Below are experts of layer 9 (counted from 0) of a mixture-of-experts language model. Rows are named router (the router's row for the expert), up (a neuron's input weights, with its number), down (a neuron's output weights, with its number) and show model dimensions 0-63. Each number is 50 + 10 x the weight over its row's rms, rounded and kept within 0 to 99.
After each expert's rows: a language model's description of what the expert responds to; "comes before" lists some tokens at least twice as common just after its tokens as in all text. This comes from a sample of Wikipedia text that the model never trained on. Tokens count by the router's weight.

# expert 22
router:53 56 47 65 40 60 61 49 59 65 53 53 58 46 61 48 37 37 51 40 45 53 44 34 34 50 60 55 50 56 64 40 39 69 52 52 44 34 47 65 40 28 40 39 38 43 56 49 43 34 40 54 30 50 46 60 43 27 63 59 36 45 43 53
up0:54 69 41 53 38 34 58 46 58 39 42 77 59 44 59 32 57 30 68 54 54 61 51 26 15 45 43 67 62 59 56 42 61 56 66 58 46 50 52 45 51 50 44 51 35 44 49 33 57 58 48 58 52 61 40 60 49 48 40 50 29 43 37 53
down0:39 46 47 47 56 69 49 57 37 68 54 41 52 53 50 47 54 47 44 52 57 41 53 60 54 45 58 52 58 61 65 44 52 69 33 45 54 38 53 62 36 44 37 58 49 40 45 47 44 43 39 52 52 79 54 44 83 39 51 48 46 60 74 64
up1:58 40 66 54 50 50 64 43 35 64 44 64 37 63 62 43 42 52 56 43 44 54 64 51 69 45 50 48 46 64 54 49 35 66 51 52 50 44 56 52 41 44 63 67 53 60 40 73 43 20 44 42 51 43 46 59 59 53 55 76 57 47 51 44
down1:55 47 36 61 46 43 35 55 47 60 55 45 55 48 54 62 39 39 36 61 37 45 49 50 54 40 52 51 55 55 61 46 68 45 45 38 33 46 50 36 50 42 41 53 45 52 46 54 65 36 60 72 47 35 57 48 53 49 38 49 60 52 35 44
What it handles: Inner digits of multi-digit numbers in infoboxes and tables, such as reference numbers, temperatures and heights, plus URL pieces like www and .org.
comes before: ".", "°", "–", "0", " ft", ")"

# expert 10
router:57 58 56 58 43 62 64 46 55 62 61 50 64 48 68 51 37 49 53 37 37 48 38 41 35 51 58 56 50 54 57 43 47 57 42 42 50 44 42 68 37 22 47 41 37 48 63 54 44 35 31 58 40 46 45 58 44 26 63 61 45 49 44 66
up0:50 41 48 68 43 47 49 51 62 48 45 65 44 41 66 30 48 41 73 59 36 58 30 25 36 42 47 48 69 63 67 61 51 57 77 41 42 47 55 37 56 64 65 67 42 44 50 35 48 63 44 46 55 62 45 51 46 58 54 52 32 39 45 45
down0:44 44 48 49 58 69 46 41 57 65 33 47 51 68 61 61 51 57 33 53 65 47 58 60 69 52 48 34 50 32 54 43 38 44 38 51 49 54 49 62 49 40 36 50 49 49 57 67 57 38 42 70 38 57 54 47 54 43 44 35 59 42 71 43
up1:62 41 78 47 58 50 59 40 39 57 46 63 45 61 59 38 53 44 58 39 48 57 52 43 64 43 63 44 50 45 45 42 35 52 48 48 54 42 54 56 51 45 52 59 45 58 56 65 52 37 40 47 63 44 34 61 57 41 50 66 45 56 59 60
down1:45 54 39 58 62 60 54 33 46 51 59 55 51 49 62 45 59 50 33 53 45 29 33 59 45 41 44 65 49 59 59 59 52 40 48 40 55 64 55 34 52 29 44 56 39 50 68 49 64 50 62 36 40 49 66 48 47 25 44 37 58 41 59 63
What it handles: Mainly the first digit of years after species authority names, such as (Mikan, 1820), plus the space between coordinates and stray word pieces in place names.
comes before: "8", ",", "9", ".", " &", "a"

# expert 1
router:50 52 60 58 42 58 63 46 56 61 53 54 61 51 66 45 42 40 39 48 36 55 43 40 33 52 54 55 43 49 54 43 43 59 38 49 48 42 37 66 43 24 53 48 45 52 60 52 46 36 40 55 38 54 54 68 45 34 68 74 46 45 52 56
up0:55 63 49 52 35 31 51 52 69 57 51 54 56 47 42 38 48 46 54 37 48 48 33 34 35 57 39 66 60 70 58 58 49 49 48 49 38 68 49 45 50 49 55 56 26 52 51 32 40 76 40 47 71 55 47 45 55 62 51 49 29 50 44 55
down0:43 41 47 58 48 77 55 54 36 54 49 42 40 49 51 38 54 56 45 44 46 49 44 50 50 75 50 49 27 39 36 50 36 49 45 45 52 46 51 63 52 53 55 44 29 45 63 48 56 43 45 60 55 61 49 56 65 59 66 46 39 49 71 46
up1:45 43 73 50 45 43 57 50 51 63 51 60 43 52 60 42 53 37 46 55 52 63 55 49 68 44 63 50 62 54 59 54 38 54 49 49 50 46 43 58 50 45 58 60 62 53 43 51 40 34 33 50 67 48 47 63 54 40 61 72 38 46 53 45
down1:47 49 45 50 64 47 44 44 66 63 67 60 78 48 51 41 54 46 45 53 58 50 43 53 54 62 45 38 48 45 64 47 59 48 51 41 44 53 42 46 57 49 60 54 38 53 60 52 62 41 56 55 44 54 56 40 55 26 37 37 53 61 52 52
What it handles: Word right after "in", mostly fixed phrases or years, such as in addition, in favor, in exchange, In 1942.
comes before: "2", "1", " of", " to", " with", " United"

# expert 6
router:57 59 48 57 36 61 68 39 63 61 67 61 65 41 71 44 47 41 49 42 44 57 31 42 43 44 59 54 48 53 55 44 41 59 52 45 54 38 46 65 46 24 53 45 34 42 64 54 40 38 34 52 35 57 49 58 42 35 70 69 50 51 41 61
up0:51 53 54 46 43 32 49 54 42 52 46 66 62 46 56 46 43 35 59 57 44 50 39 23 40 48 52 56 46 59 61 48 39 59 52 42 63 69 50 38 46 59 47 56 47 55 59 34 59 58 58 34 57 49 48 64 54 62 53 55 29 60 29 57
down0:42 51 48 42 62 65 44 49 56 67 49 44 47 42 56 49 51 39 32 42 49 54 54 41 55 56 50 40 48 44 67 50 56 55 38 47 42 39 58 56 66 33 57 38 51 49 61 49 58 48 40 59 43 57 52 65 63 58 59 39 55 44 76 51
up1:50 39 88 43 55 67 60 36 39 61 63 68 48 60 73 52 45 33 38 42 54 58 49 61 65 34 50 48 55 56 57 56 30 57 53 54 59 50 56 55 34 48 54 57 43 64 52 63 36 38 45 40 56 33 44 55 50 45 59 68 55 50 52 58
down1:48 51 41 65 49 57 44 40 43 56 67 62 50 55 56 57 25 56 34 63 38 45 33 45 55 42 60 56 37 57 69 47 58 38 36 22 60 59 61 27 66 47 44 59 49 44 55 42 59 38 45 54 43 41 52 53 54 40 34 35 32 45 45 57
What it handles: Word-internal pieces such as champ-agne, st-ap-les, fid-uc-iary, plus table pipe separators, abbreviation periods and New before York or Testament.
comes before: " ", " York", "|", " MPC", " Zealand", " ±%"

# expert 53
router:52 60 49 55 41 61 60 51 54 62 63 49 62 39 66 52 33 42 48 39 46 53 45 35 43 55 59 50 54 54 64 51 49 61 48 35 52 38 42 66 36 29 42 45 46 43 59 53 47 35 26 63 34 51 51 59 36 32 67 65 41 43 43 66
up0:60 65 41 54 42 47 57 52 64 47 44 54 55 64 60 37 46 44 52 43 57 66 43 37 43 56 47 48 57 60 59 46 66 56 54 47 43 58 58 38 54 40 49 54 24 39 53 47 43 64 47 53 63 55 42 54 58 61 48 42 42 50 46 51
down0:48 43 41 49 56 60 54 45 44 66 53 48 40 53 48 44 62 59 46 65 57 32 50 51 49 72 57 37 48 45 69 38 56 46 30 45 47 49 48 60 71 39 46 58 52 36 40 35 40 28 45 42 44 78 52 45 52 50 58 49 52 44 70 44
up1:57 47 62 54 42 64 63 32 42 56 39 42 45 57 60 49 43 38 46 40 51 64 64 49 71 53 68 44 56 58 59 47 40 66 57 45 64 37 56 56 36 47 37 56 54 51 58 61 51 45 28 49 49 55 51 60 37 37 49 68 45 42 60 64
down1:58 47 37 53 55 56 57 43 48 42 45 49 55 50 50 45 40 52 39 49 46 45 45 46 46 53 42 46 36 57 51 42 53 51 48 47 30 58 57 32 52 43 49 56 50 48 38 51 56 42 73 49 54 31 37 60 49 56 45 59 48 58 60 57
What it handles: Latin endings in species and taxon names in classification lists, such as -ensis, -idae, -ata, and taxobox words like Animalia.
comes before: "\n", " (", "\n\n", "-", " –", "ensis"

# expert 63
router:57 59 54 60 45 58 60 49 61 68 65 54 68 46 72 43 41 33 50 31 46 54 40 39 32 49 62 57 46 53 54 48 43 59 43 39 51 41 47 72 38 28 44 41 40 49 64 48 41 39 40 54 42 52 53 62 35 22 61 60 48 41 48 57
up0:62 51 55 64 53 39 63 43 56 48 54 51 63 38 53 38 30 33 61 49 52 62 35 31 41 56 52 48 47 63 76 48 46 56 54 41 58 65 44 30 51 55 43 48 32 52 52 38 48 60 51 39 63 48 46 71 54 63 47 47 46 55 47 63
down0:47 54 45 44 38 57 53 36 43 62 59 57 38 53 37 36 48 65 33 50 57 45 48 58 57 69 42 50 53 48 52 44 58 45 36 57 57 74 38 62 69 37 44 38 40 42 61 60 41 41 51 60 28 57 47 51 72 53 48 42 63 59 66 53
up1:57 41 60 52 36 58 57 47 51 58 55 75 53 53 57 34 55 39 48 39 41 62 52 57 61 47 58 56 55 57 50 47 30 51 53 43 50 50 53 43 54 48 51 58 44 55 41 54 43 42 42 48 53 42 52 63 53 31 52 86 59 49 63 53
down1:53 54 58 56 45 52 52 42 43 54 55 54 65 50 30 52 43 57 53 61 27 36 45 37 53 69 55 50 44 38 49 27 54 64 61 43 41 40 51 49 52 50 48 49 53 56 52 36 56 34 51 63 46 44 47 44 63 53 64 50 37 59 49 59
What it handles: Country names in tables or running text, especially as cells or before possessive 's, such as Russia, Japan, Poland, Greece.
comes before: " |", " \"", "\n", " (", " Title", " State"

# expert 11
router:49 59 53 59 39 62 62 43 64 68 61 52 62 49 68 52 37 47 54 31 41 53 40 37 35 47 59 52 50 59 61 48 45 55 46 44 49 44 45 66 36 27 48 44 41 47 58 55 43 27 35 63 35 52 43 61 37 31 59 60 47 49 50 58
up0:38 45 41 51 43 52 55 32 57 49 46 48 54 33 56 28 49 41 62 35 51 51 41 30 37 43 44 63 40 70 63 61 51 57 59 43 61 59 47 40 47 59 47 49 30 53 54 33 48 55 45 47 63 51 46 48 61 65 52 53 30 52 44 47
down0:42 44 56 35 65 62 55 44 44 60 59 32 71 44 47 55 57 63 46 57 44 45 58 49 41 51 47 51 54 33 61 56 49 63 46 59 34 56 62 62 62 28 48 47 65 38 54 52 40 49 55 62 57 53 51 57 69 50 53 45 54 59 59 56
up1:55 41 53 46 50 53 58 39 54 55 46 62 33 62 65 49 62 38 50 36 55 60 53 42 65 23 57 50 55 63 59 52 33 49 39 45 56 58 64 53 43 44 58 72 43 49 47 75 44 40 36 51 71 34 39 63 42 37 64 62 48 38 54 51
down1:43 60 56 56 70 24 54 48 48 54 46 29 52 43 54 59 39 49 44 66 59 46 60 41 68 38 44 46 44 50 66 63 46 49 40 46 50 42 51 46 48 41 45 47 36 41 42 64 55 55 61 48 58 45 58 35 57 49 50 34 59 41 52 69
What it handles: Second pieces of person names in biography openings after a title line, and the opening parenthesis before born, such as Edmund-o, Leopold-o, (born.
comes before: " (", " is", ")", "born", " was", " —"

# expert 16
router:57 60 52 61 44 62 57 40 61 65 58 50 61 43 66 55 39 47 46 35 33 56 44 39 35 50 56 61 44 47 62 42 42 63 47 39 58 42 52 69 37 29 42 52 34 55 55 49 33 32 35 63 42 48 54 60 42 30 77 56 43 46 41 61
up0:51 61 40 46 33 44 54 44 57 67 42 65 52 34 55 47 62 50 58 29 47 54 43 25 38 46 45 49 52 63 47 50 52 47 56 45 57 61 55 47 38 54 49 66 48 54 52 37 45 43 38 31 62 72 35 72 54 57 48 50 19 48 45 48
down0:35 43 45 50 59 61 45 65 52 51 60 46 46 47 62 52 44 49 35 50 54 55 50 58 49 58 46 64 50 45 76 47 56 69 49 55 54 44 57 42 52 41 49 61 56 42 47 32 40 34 34 64 54 69 51 53 67 46 58 29 55 64 76 49
up1:49 48 75 48 58 65 66 50 47 53 45 59 36 52 56 42 46 38 51 44 53 55 60 59 66 48 54 52 62 46 63 62 39 60 44 39 60 54 50 48 46 39 47 65 47 55 48 45 52 39 36 57 53 44 30 66 44 42 57 63 45 46 51 54
down1:44 54 48 45 66 48 54 61 56 58 59 47 54 38 62 55 46 50 56 65 49 45 56 54 53 35 54 37 60 42 65 68 66 53 41 39 48 67 58 29 43 53 37 52 61 48 58 43 61 43 56 55 66 46 49 43 54 42 50 36 45 34 36 67
What it handles: Speech and reporting verbs like said, stated, announced, wrote, According, along with the preposition on in dates and after verbs like drew on.
comes before: " the", " that", " to", " a", " his", ":"

# expert 5
router:58 58 55 57 46 65 66 51 63 67 62 55 69 44 68 50 44 37 52 39 44 54 39 46 31 45 62 50 46 55 60 40 47 66 42 48 57 41 45 64 37 29 50 46 39 50 63 47 36 35 32 57 44 54 44 58 44 36 61 71 45 51 41 54
up11:72 48 51 46 66 60 39 41 48 49 49 50 48 28 46 53 44 55 38 51 47 49 44 46 41 75 57 41 51 37 53 58 20 54 37 46 39 40 56 45 39 50 53 43 67 39 60 60 59 49 55 55 45 49 45 54 58 47 58 34 46 69 53 61
down11:56 35 68 47 45 36 52 42 31 47 33 42 48 50 66 39 40 53 60 46 46 61 57 46 66 41 58 44 38 75 31 40 40 67 59 62 46 49 49 46 50 50 45 55 31 61 45 54 50 40 49 55 61 37 44 54 69 73 56 59 38 58 54 60
up12:56 58 49 51 44 42 60 48 61 55 64 67 55 50 50 30 64 41 64 39 45 48 57 47 43 46 48 58 45 26 58 39 54 74 37 27 69 52 37 48 38 43 40 38 46 61 56 45 58 49 53 38 52 63 47 51 57 48 40 58 53 40 39 48
down12:58 43 53 55 61 41 47 61 48 30 43 55 53 62 40 66 47 46 40 56 53 48 54 52 45 34 53 45 38 53 51 57 58 56 61 62 62 43 49 32 53 50 51 51 32 39 48 53 49 38 55 53 51 59 46 33 46 70 46 40 61 69 46 64
What it handles: Digits and spaces starting numbers inside wiki table cells and lists, such as rank columns, dates and scores like 75, 15, 23.
comes before: "4", "3", "5", "6", "7", "2"

# expert 33
router:51 59 57 59 38 63 66 47 63 68 57 56 65 46 65 46 42 36 48 43 37 53 42 46 31 44 65 61 49 55 60 39 47 61 42 43 44 46 36 63 45 30 56 41 33 44 65 52 46 40 39 62 39 52 57 55 36 32 61 69 45 50 47 60
up0:48 43 37 51 53 50 56 39 63 62 47 51 61 29 54 48 39 37 68 52 51 64 36 27 31 51 61 51 50 60 62 62 57 47 68 42 46 52 55 33 48 54 48 53 37 51 48 39 53 63 48 33 53 50 53 44 45 53 50 65 28 40 43 41
down0:40 44 45 40 57 59 63 57 53 59 55 41 60 51 57 50 63 58 48 60 46 41 43 49 56 40 34 52 51 44 58 68 49 48 38 59 41 43 47 58 46 29 52 51 45 37 55 45 47 46 40 56 34 72 53 54 77 49 56 36 45 52 70 58
up1:46 38 61 55 54 58 56 49 51 74 54 59 43 52 66 36 40 39 54 35 48 61 58 51 61 32 55 42 35 51 41 50 42 51 41 41 64 43 47 55 52 47 49 69 49 56 53 56 51 40 42 47 57 52 37 69 55 48 50 70 59 43 63 58
down1:45 62 54 45 58 61 33 38 48 62 49 48 55 48 60 55 39 49 56 54 37 50 67 39 63 70 66 53 61 51 47 62 54 48 61 45 42 50 52 46 47 51 41 38 50 54 49 60 54 19 56 60 54 39 46 52 57 44 60 50 55 55 43 72
What it handles: Line-ending pipes after table header rows, separator lines like |---|, and == heading ends such as See also, Awards, Cast.
comes before: "|", "-", "==\n", "===", "|---|---|---|---|---|---|\n", "|---|---|---|---|---|\n"

# expert 38
router:52 54 50 49 43 59 62 48 58 62 60 54 63 49 70 48 40 44 42 38 44 58 42 46 39 54 58 54 43 56 61 38 47 59 52 41 52 37 41 70 46 27 55 43 31 48 60 49 38 31 40 59 41 51 44 62 47 33 70 69 42 48 44 58
up0:52 48 42 46 44 36 50 54 54 54 44 64 50 48 48 37 48 38 50 32 57 51 42 29 35 57 34 46 60 63 65 55 38 58 58 40 51 52 47 46 52 47 50 50 34 58 44 54 43 64 49 29 59 51 44 57 37 60 44 51 25 51 39 55
down0:42 33 41 48 62 67 43 36 40 64 53 41 62 71 45 45 39 56 38 60 45 44 50 52 65 68 56 53 57 47 65 51 61 53 43 59 51 55 55 48 58 46 41 41 34 53 43 45 53 28 59 51 48 66 68 58 62 59 52 59 57 53 62 53
up1:56 39 60 52 51 63 52 48 41 62 46 60 37 58 69 36 55 41 54 34 48 60 62 63 70 54 48 45 63 53 40 46 34 60 56 58 57 49 46 51 41 50 62 61 45 47 50 51 46 31 47 42 59 56 37 79 46 41 51 62 59 33 52 58
down1:54 31 74 51 58 54 49 41 44 50 65 52 36 65 67 66 56 39 46 72 58 48 43 60 68 42 44 45 46 46 47 52 52 54 60 72 27 53 52 42 62 53 61 48 50 44 43 64 58 57 55 42 63 39 36 63 44 33 57 66 56 51 57 61
What it handles: Prepositions and particles after motion or travel verbs, such as to, from, up, down, over, through, around.
comes before: " the", " to", " a", " his", " be", " her"

# expert 50
router:58 59 62 59 44 64 58 37 58 64 61 47 62 49 63 44 40 43 49 42 42 56 42 46 36 47 56 56 52 44 54 40 38 59 48 42 46 37 36 75 37 21 53 41 41 42 63 53 40 37 37 57 41 53 49 55 45 31 66 61 42 50 48 56
up11:60 46 40 59 63 57 40 52 62 50 54 41 57 55 43 42 46 44 46 39 32 54 45 52 38 63 42 49 63 41 51 56 25 53 52 24 51 39 49 64 46 54 48 34 60 47 56 48 67 37 54 61 45 43 45 48 53 46 59 44 47 49 52 49
down11:57 69 47 37 52 41 48 48 50 60 48 49 38 53 59 43 29 39 54 49 51 57 50 52 65 32 72 60 53 66 55 55 42 60 57 64 69 50 52 47 52 44 61 58 47 43 52 42 47 64 65 72 54 52 35 58 54 62 47 44 41 63 37 47
up12:46 37 35 36 28 46 48 48 50 49 57 58 43 49 35 45 64 37 61 35 44 48 63 44 35 46 40 77 36 39 62 36 48 60 34 54 50 61 62 48 28 35 42 57 63 51 45 57 54 52 49 51 40 54 58 57 63 50 51 52 41 44 71 54
down12:52 36 49 65 63 29 42 47 45 31 42 67 54 56 41 47 55 38 56 47 38 55 45 45 45 58 60 51 42 44 55 55 60 56 58 48 44 42 59 53 60 48 54 38 35 53 55 58 66 50 52 57 51 41 35 46 53 49 58 14 50 54 46 61
What it handles: Commas and conjunctions like and, but, then, thus joining clauses or list items in narrative prose.
comes before: " and", " but", " which", " where", " the", " with"

# expert 15
router:48 55 54 53 39 63 62 41 58 64 58 53 63 46 69 42 40 44 54 35 42 57 33 32 30 45 54 52 48 51 57 49 48 61 47 42 45 40 41 70 38 27 47 46 40 46 59 48 40 38 36 56 34 50 46 65 37 31 65 60 41 47 49 57
up0:66 58 40 56 47 46 60 56 51 38 51 65 55 48 72 40 62 43 58 53 53 60 39 33 37 37 51 66 67 63 72 56 38 47 64 32 54 62 65 58 45 54 61 56 50 55 44 32 55 58 50 50 71 45 52 52 50 60 63 44 44 45 54 53
down0:49 47 47 60 57 72 43 62 48 61 52 48 50 42 55 43 43 51 43 47 53 45 47 53 48 64 52 36 55 45 54 56 34 62 42 46 46 55 41 79 51 29 39 59 48 41 66 68 53 28 53 65 49 65 60 55 67 50 73 44 47 47 73 51
up1:43 41 67 55 59 63 57 26 53 65 48 63 67 46 73 47 50 52 63 53 49 64 50 47 65 44 56 51 52 46 49 54 41 53 52 57 55 51 62 49 31 48 50 52 35 54 49 64 42 44 45 44 55 45 40 64 46 45 57 70 53 40 47 41
down1:46 49 49 69 53 52 56 57 52 38 55 61 57 51 57 52 39 37 40 74 48 33 53 45 47 47 44 39 45 57 68 35 54 65 57 54 41 39 57 38 71 35 49 45 50 53 55 50 52 53 59 51 60 39 58 44 50 41 60 52 47 46 49 69
What it handles: Pipes, dashes and opening parentheses separating fields in tables and results lists, as in Turku | Finland, (SRB), — cells.
comes before: " ", " |", " USA", " W", " —", "N"

# expert 21
router:57 59 58 62 41 60 63 39 59 63 62 53 67 44 66 48 47 41 53 39 40 53 42 38 31 46 59 53 46 52 54 47 46 59 46 44 53 41 39 73 41 22 48 42 40 51 64 51 43 35 36 59 37 52 42 62 42 31 64 59 46 46 46 60
up0:63 47 33 46 45 33 48 50 57 58 32 50 55 48 48 25 52 44 65 38 44 62 38 27 35 60 43 60 55 68 64 53 44 55 55 39 59 59 54 27 48 60 54 60 31 47 57 30 54 59 51 49 63 52 46 57 56 57 43 48 40 46 48 43
down0:50 48 50 55 65 75 59 42 38 62 36 61 54 65 56 44 55 62 48 43 48 50 62 38 50 59 47 55 52 41 67 51 46 57 51 32 50 57 53 75 55 45 54 51 39 48 56 44 59 37 52 38 46 57 53 50 67 48 51 37 58 68 69 40
up1:52 43 75 47 61 53 71 48 41 53 53 61 49 65 69 51 53 27 54 42 53 57 56 53 73 49 49 52 40 48 63 42 23 55 44 42 54 57 53 59 38 48 45 58 46 59 42 56 47 42 43 45 53 46 31 58 66 36 51 59 43 56 58 52
down1:58 46 38 49 54 62 51 35 43 50 57 64 70 51 63 57 44 52 54 64 36 49 43 45 56 65 50 48 49 51 58 60 65 62 35 47 49 47 47 38 60 64 43 41 36 32 46 36 52 40 42 53 48 39 48 46 77 40 52 45 37 52 41 54
What it handles: Pipes and cell values deep inside sports results and standings tables, plus team names before scorer lists, e.g. Beitar Jerusalem:.
comes before: " ", " |", ":", ";", "/", " -"

# expert 14
router:58 55 62 67 45 66 63 44 62 66 57 50 64 52 67 43 33 45 51 41 33 48 46 41 35 43 67 50 52 56 53 47 46 60 43 45 51 46 40 73 38 26 46 47 34 43 60 49 32 39 33 60 39 50 53 57 41 33 58 66 49 46 41 54
up0:57 47 46 56 49 39 53 45 52 46 44 47 55 56 50 29 50 43 71 44 46 52 43 40 41 40 44 48 62 61 65 65 49 43 70 45 54 58 44 33 56 50 46 53 44 50 44 31 52 64 50 39 49 51 54 54 43 61 49 48 40 55 40 50
down0:39 44 53 41 51 54 41 62 48 54 50 42 57 71 48 37 46 42 54 34 50 46 59 56 40 56 49 56 53 49 63 37 48 44 43 55 50 45 58 48 64 52 43 45 43 53 42 36 51 47 48 45 43 58 35 49 78 47 44 62 63 66 62 61
up1:55 47 50 48 50 45 54 37 43 71 58 73 47 51 66 39 54 47 48 42 48 57 58 50 64 48 44 58 44 57 47 36 26 60 54 52 61 46 57 60 50 42 50 63 45 58 56 67 43 49 41 60 58 42 48 66 50 43 56 77 53 44 63 61
down1:53 44 53 39 47 46 47 40 41 46 66 44 53 46 60 50 35 43 41 50 53 39 34 57 58 49 40 60 30 46 60 45 54 41 35 48 46 51 59 39 46 38 55 65 48 65 46 46 68 48 45 41 54 32 52 37 41 48 50 57 42 65 39 65
What it handles: The article a or an after prepositions like during or in, and middle digits of years or seasons, such as 2019, 1988–89.
comes before: "1", "8", "9", "2", "0", "7"

# expert 3
router:55 63 52 61 37 60 66 42 50 69 57 49 64 42 74 48 44 44 49 35 44 56 36 42 34 42 67 58 46 52 55 50 44 61 41 45 41 44 48 68 40 29 49 48 40 46 64 52 43 37 38 54 45 50 48 60 43 26 63 62 44 42 45 58
up0:52 42 40 51 49 43 57 37 49 40 36 59 55 41 62 45 43 39 61 50 46 56 32 42 31 33 49 49 42 66 66 56 48 46 52 53 55 60 49 36 39 55 46 43 46 52 46 43 47 56 50 37 60 39 48 51 59 70 40 51 25 64 46 57
down0:58 53 53 49 66 57 42 52 26 56 57 52 31 71 51 52 36 63 47 66 48 48 56 33 54 58 33 48 52 47 55 44 53 46 36 51 53 48 51 75 54 36 46 36 46 55 57 60 50 42 44 48 50 57 63 48 67 50 44 44 51 68 68 47
up1:46 38 61 44 42 55 49 46 52 65 47 72 43 57 65 35 50 25 47 51 44 54 54 39 68 34 60 42 45 50 45 55 38 56 38 55 66 46 48 46 41 50 35 54 53 53 50 50 39 34 40 39 62 58 33 63 58 49 48 79 45 49 50 57
down1:51 71 52 37 55 51 59 40 54 34 59 51 43 59 46 65 32 38 61 68 54 45 56 58 61 44 60 41 41 53 51 52 59 59 41 47 47 50 46 58 72 49 58 47 46 38 41 47 63 52 54 69 65 32 41 34 53 45 44 47 51 47 38 56
What it handles: US states, countries and cities ending a location phrase, often after a comma, such as Princeton, NJ, United States, California.
comes before: ",", " |", "\n", " States", ".", ".\n"

# expert 20
router:54 58 55 62 42 62 62 44 63 65 61 53 70 44 66 47 42 44 48 37 40 50 39 39 34 52 62 57 46 55 57 46 46 64 46 41 55 35 40 65 38 19 52 47 35 50 61 49 43 36 34 55 41 55 43 58 43 35 66 65 45 51 41 58
up0:69 50 37 49 53 51 51 39 52 42 44 69 50 35 58 44 51 19 53 51 48 58 43 30 36 58 57 48 57 56 62 54 55 59 63 33 49 56 59 42 50 47 58 57 35 54 53 45 47 54 63 53 65 43 45 50 48 67 52 37 20 45 39 47
down0:36 46 62 61 43 55 50 47 39 62 35 44 52 58 46 54 47 47 41 40 61 39 39 38 56 40 61 50 42 44 58 69 49 61 39 45 45 66 59 69 48 31 50 45 36 57 56 53 35 41 46 54 33 62 59 59 57 45 49 49 72 52 62 47
up1:47 38 70 46 45 62 63 44 46 46 56 69 39 64 56 42 52 44 49 42 62 56 55 58 67 50 60 53 60 51 47 58 36 63 42 50 50 45 57 55 39 41 50 53 48 62 55 44 49 37 26 52 54 53 31 56 55 55 54 68 45 54 47 55
down1:43 53 51 61 48 46 42 36 66 40 64 51 63 62 52 53 34 26 41 53 51 54 44 37 52 45 60 49 44 55 49 55 41 48 50 55 34 57 46 39 52 39 40 24 55 45 44 52 60 52 53 55 52 42 44 44 44 37 56 43 43 43 50 53
What it handles: Month names in dates, abbreviated months like Nov and Oct, and award-outcome words like Nominated and Won in filmography lists.
comes before: " ", " |", ":", "\n", ".", "0"

# expert 61
router:51 58 54 61 40 63 59 49 56 67 61 50 63 43 67 43 38 41 52 41 33 58 34 39 34 50 61 55 47 58 55 41 48 64 53 44 49 41 42 66 41 28 52 48 44 46 60 53 45 36 41 60 40 53 49 61 40 26 64 65 48 48 43 58
up0:57 47 46 59 45 35 46 39 67 53 71 59 54 44 47 50 41 45 52 54 50 48 40 26 38 42 37 51 62 73 63 50 47 51 62 52 47 58 44 33 55 52 47 62 37 46 48 46 55 56 51 34 59 48 43 53 50 49 56 54 32 56 39 47
down0:48 44 53 52 50 73 55 50 47 69 60 46 63 50 50 55 35 42 28 50 59 32 64 54 53 66 52 40 59 52 59 52 51 54 47 55 43 59 50 58 55 35 56 54 47 39 56 45 52 39 52 50 46 60 54 57 67 49 44 30 50 45 57 34
up1:51 36 83 60 55 64 56 37 51 56 52 64 36 63 80 32 45 39 57 43 44 64 58 52 72 31 61 37 51 58 44 47 34 58 48 53 63 53 49 49 41 49 46 58 50 54 44 59 41 31 45 37 55 50 43 60 51 47 52 70 58 54 57 51
down1:59 50 46 59 59 44 41 39 62 54 59 51 52 46 48 48 36 42 47 58 40 40 50 49 56 49 54 48 63 56 63 44 59 42 50 49 59 49 50 45 61 44 52 58 39 36 55 51 43 43 67 51 48 51 59 45 61 23 40 34 55 43 39 67
What it handles: Opening parenthesis or "in"/"born" before a date after a name or title, such as (born 1670), (1944), plus Cyrillic/Arabic fragments.
comes before: " ", "1", "2", "born", "9", ")"

# expert 44
router:57 63 61 66 39 62 61 42 59 63 65 56 62 51 64 47 40 45 46 37 39 58 35 43 38 52 65 58 57 55 57 42 44 56 44 42 47 43 41 64 38 32 49 48 38 46 61 42 41 36 41 60 34 57 38 54 40 26 61 59 36 46 44 55
up0:61 55 57 57 56 40 66 50 58 42 49 56 55 66 45 49 54 32 69 43 47 50 40 29 39 58 41 47 59 49 62 52 60 53 61 53 48 53 51 40 47 52 44 58 28 47 47 34 48 68 41 43 50 58 47 65 41 58 48 50 29 52 44 54
down0:43 39 53 50 51 53 66 49 52 43 38 49 54 49 62 38 53 53 38 40 74 69 52 48 51 55 34 39 56 45 69 63 66 64 37 41 41 54 38 64 61 44 45 68 44 42 66 51 45 43 46 48 30 57 58 67 61 62 56 47 40 56 48 35
up1:48 47 62 62 49 56 61 41 55 77 53 70 55 55 61 58 52 51 47 46 60 78 57 61 68 39 58 46 56 57 42 43 34 60 48 52 61 43 53 52 38 46 51 55 50 50 43 57 53 41 39 44 60 44 33 52 43 49 55 62 56 43 47 49
down1:46 41 64 67 58 50 45 41 63 49 60 52 50 46 51 52 53 55 64 59 41 46 50 56 52 63 55 43 54 50 64 53 55 56 42 50 34 38 50 56 38 55 56 65 43 30 42 61 75 35 58 49 42 41 43 49 74 48 51 46 49 52 41 66
What it handles: Line-break tokens ending sentences or headings, especially colons before bulleted lists, plus opening parentheses before explanations.
comes before: "-", "==", "The", "===", "|", "In"